Weights of a small mixture-of-experts language model, trained from scratch on English Wikipedia.
Size: 14 layers, width 96, vocabulary 1024, 6.38M parameters.
Experts: 32 squared ReLU neurons an expert, 4 picks a token, a sigmoid router.
Training: a variant of SOAP for the experts, 435M tokens, 9185 steps.
Below are experts of layer 10 (counted from 0) of a mixture-of-experts language model. Rows are named router (the router's row for the expert), up (a neuron's input weights, with its number), down (a neuron's output weights, with its number) and show model dimensions 0-95. Each number is 128 + 32 x the weight over its row's rms, rounded and kept within 0 to 255.
After each expert's rows: a language model's description of what the expert responds to. This comes from a sample of Wikipedia text that the model never trained on.

# expert 50
router [183 150  98 147 123 147 140 116 161 152 126  88  95 117 204 127 101  79 127  79 136  52 141 142 125 129 124 133  85 135  70 152 153 186 138 113 106 131  78 143 163  96  95 122  92 143 127  58 134 141  94 103 159  98 158 122 153 147  68 144 139 172 144 119 143 134  94 125 154 112 122 155 148 120 116 159 216 138 116 170 144 115 116 161  82  95  23 129 109 121 119 105  63 133 123 142]
up11 [143  84  81 138 103 137 119 103 164 163 102 110  79  82 185 115  92  56 103 124 136  36 139 111  91 160 143  99 100  83  96 156 170 169 156  50 171 141  82  85 117 149 123 134 103 152 145  85  83 180 131 132 104 115 122 134 124 188  86 112  87  86 160 102 135 144 123  93 163 120 149 121 188 111 136 139 152 138  91 119 123  92 149  88 119 101 119 133 145  86 167 109 138 160  93 123]
down11 [ 99  83 165 150 100  80 165  99 112 130 116 110 172 183 117 143  87 123 161 161  95  39 111 109 159 133 115 107 136 192 111 130 166 164 126 165 120 159  88  79 154 146 137 154 203 162 123 153  91 126 149  99 150 142 159  85 107 142 161  53 112 120 173 101 100 108 151 132 110 133 137 191 121 137 124 144 116 181 153  85 191 131 116 118 147 103  67 133  77 136  88 123 156 170 129 140]
Description: Place-name endings. Middle and final pieces of place and proper names, such as Stok-e, Williamsb-ur-g, Born-e-o, Bulgar-ia, University.

# expert 48
router [161 141  72 160 178  98 113 179 134 138 161 112 120  47 167 159 163 139 109 126 115 125 121 181  91 137 152 184  67 134 117  87 180 119 176 118 162  80 132 103 219  80 135 174 118 142 121 134  69 152  89  89 110  96 179 105 152 111 105 125  87 104 100 144 115 159 105  96 156  89  99  98 119 113 124 148 161 119 162 133 146 136 109 130 170 132  91  66 121 171  98 134 103 113 148 132]
up23 [145  90  37 169 171 109  63 130 141 103 162 107 131  94 151 144 138 109  78  90 108 118 175 159  50 154 130 166 102 128 155 130  87 117 190 158 189  86 145 124 133 154 122 181 115 141  87 126  76 110  73 148 126  80 145 137 153 151 116 185 119 169  96 149 129  98 158 112 128  77  96 146 142 143 160 137 167 127 169 143 125  97 139 137 132 131 114 107 135 133  41  90 153 106 127 143]
down23 [195  95 146 140  83  95 156  99 113 133 128 152 103 126 123 172  86 130 133 183 141 153 142 127 165 125  67 128 115 155 122 171 138  71 135 119 106 140 140 166 207 126 163 138 120 154  89 135 175 141 121 117  60 146 140 103  92 173 147  98  73 141 115 138  75  63 107 108 156 125 124 100  57 101 114 103 127 169 129 159  55 157 111 155 164 148 160 145 140 157  71 173 118 162  83 129]
Description: Line breaks and markup. Sentence-ending periods, line breaks, == heading marks, list dashes, and digits in coordinates or infobox fields, such as ==Demography==.

# expert 32
router [151 115 120 180 125 167 159  71 138 103 193 122 101  89 138 149 123 108 128 128 122 107 111 137 213 129 134 165  85 187  83 124 181 138 125 160 133 177  87 128 167 121 119 126 161 111 145  94 174 148 125 110 131 127 118 210 133 129  94 102 134 175 100 114  79 101 123 127 170 131 135 116  82 114 137  91 171 102 157 101 103 125  54 155  75  79  84 132  57 123 113 111 107 140 180  97]
up0 [118 107 111 156 119 167 140 112 163 103  99 150 141 198 103 159  87 153 141 138 116 138 169 169 204  94 170 141  92 160 202  78 132 110 185 158 164 183 146  81 140 109 120 144 163 137 155 114 190 150 149 128 140 120 135 182 135 196  86 166 155 115 118 203  76 116 156 160 134 146 118 138 146 163 156 155 167 153 114 106 157 136 106 151 126 168  92 171 130 160 119 123  99 106 133  78]
down0 [127 163 132 112 101 114 113 126 147 154 153  80 108 148 108 193 132 142 135 142 103 134 165 113 110 173 161  80 125  79  99 145  81 136  82 125 185 157  73 148 129 104 135  50 168  85  78 130 155 140 154 104 125 161 156 124  91 167  90 157  93  85 102 101 147 132 132 148 129  82  90  94 112 137 201 147  48  58 163  89  88 125 175 128 115 133 134 136 172 101 113 155 127 174 115 105]
Description: Inner name pieces. Middle fragments of personal first names and surnames in lists and tables, such as Ed-gar, J-el-ley, K-enn-eth, Fleisc-her.

# expert 24
router [157 145  61 122 121 153  75 207 180 142 149  92 144 129 129 148 105  52  79 110 110 130 107 103 123 108  89 146 153  92 132 136 140 127 138  75 182 101 153 143 110 125  95 151 161 113 152 104  81 126 102  67  97 204 145 128 176  88  89 121 149 166 161 138 115 135 164 136 116 130 140 149 112 141  68 119 182  69 107 157 182 152 119 140 162 150  93 125 132  98  86 128  78  88 156 155]
up0 [153  95 166 183 172 156 138 138 116  91 114 114  80 155 143 103 123 100 135 110  75 137 173  65 102 151 111 185 154 105 125 100 173 135  60 130 113 115 125 115 111 117  93 110  67 117 144 112 117 136 141 142 142 107 134 191 132 102 119 132 123 133 197 127 116 138 208 148 138 114 154 121  40 130  83 109 164  94  82 116 105 149 134 100  54 120 137  97  73 107  83  97  83 103 105  92]
down0 [133 123 129 101 184 138  91 160 142 148 140  98 119 128 156 125 154  91 165 125  71  97 175  79 105 140 150 167 123 116  42  66 119 162  93 103 133 128  76 165 132 165 184  92 147 193 181 163 191 124 154 178 160  99  69 126 143 144 138 120 115 166 119 127 101 107 132  97 139 136 100 117 143 160  98 151 133 105 133  75 152 123 134 142 115 111 112 207  70 120 150 137  74 132  77 124]
Description: Political-legal noun stems. Stems and suffixes of abstract nouns in government and politics, such as Provisional, electoral, elections, part, discussion, revolution.

# expert 61
router [123 235  94 135  86 146 132 167 115 170  79  69 151 164 170 183  62  98 108 138 160 101 102 123 104 109 117 129 145 103 114 137 142 187 151 138 166  93 105  88 155 136 100 157 109 123  99  67 123 127 127 108 115 142 102  74 181 178  79 134 102 191  99 127 102 147 110 117 180 144 159 135 134 126 114  74 193 125  86  93 181 127 117 138  97 149  96 115 124 103 138 121 123 128 126  99]
up11 [ 73 186 103 166 168  99 129 126 158 174  99 112 120 169 182 165  75  96 118  77  97  98 130 142 166 116  83 122 145 105 122 161  88 135 127 155 131  91 125 106 125 132  97 168 102 154 107 100 155 147 107 173  78 109 144 124 105 110 151  89 125 123  78 115 115  81  82  42 158 129  76 146 166 114 118 106 168 142 106  65 166 141  75 143 129 190 117  96 127  65 159 136  93 113 151 106]
down11 [ 69 135 122 129 152 106 174 171 111 140 134  84 190 172 163 139  99  86 125  95 156 157 125  73 145 132 143 185 133 125 183 113 152 145 156 118  93 170 101 130 116 128 144 183  97  98 174  97 129 170  74  99 184 156  96  95 113 137  89 152 108  55 111  91 118 137 133 162 134 164 131 114 156 106 122 102  60  70 143 140 118  93 104  94  76 106  98 131 126 138 160  90 183 141 169 168]
Description: Inner word chunks. Middle syllables of longer words and names, such as ener, per, il, ate, as in G-enerals, O-pera, bu-ilt, clim-ate.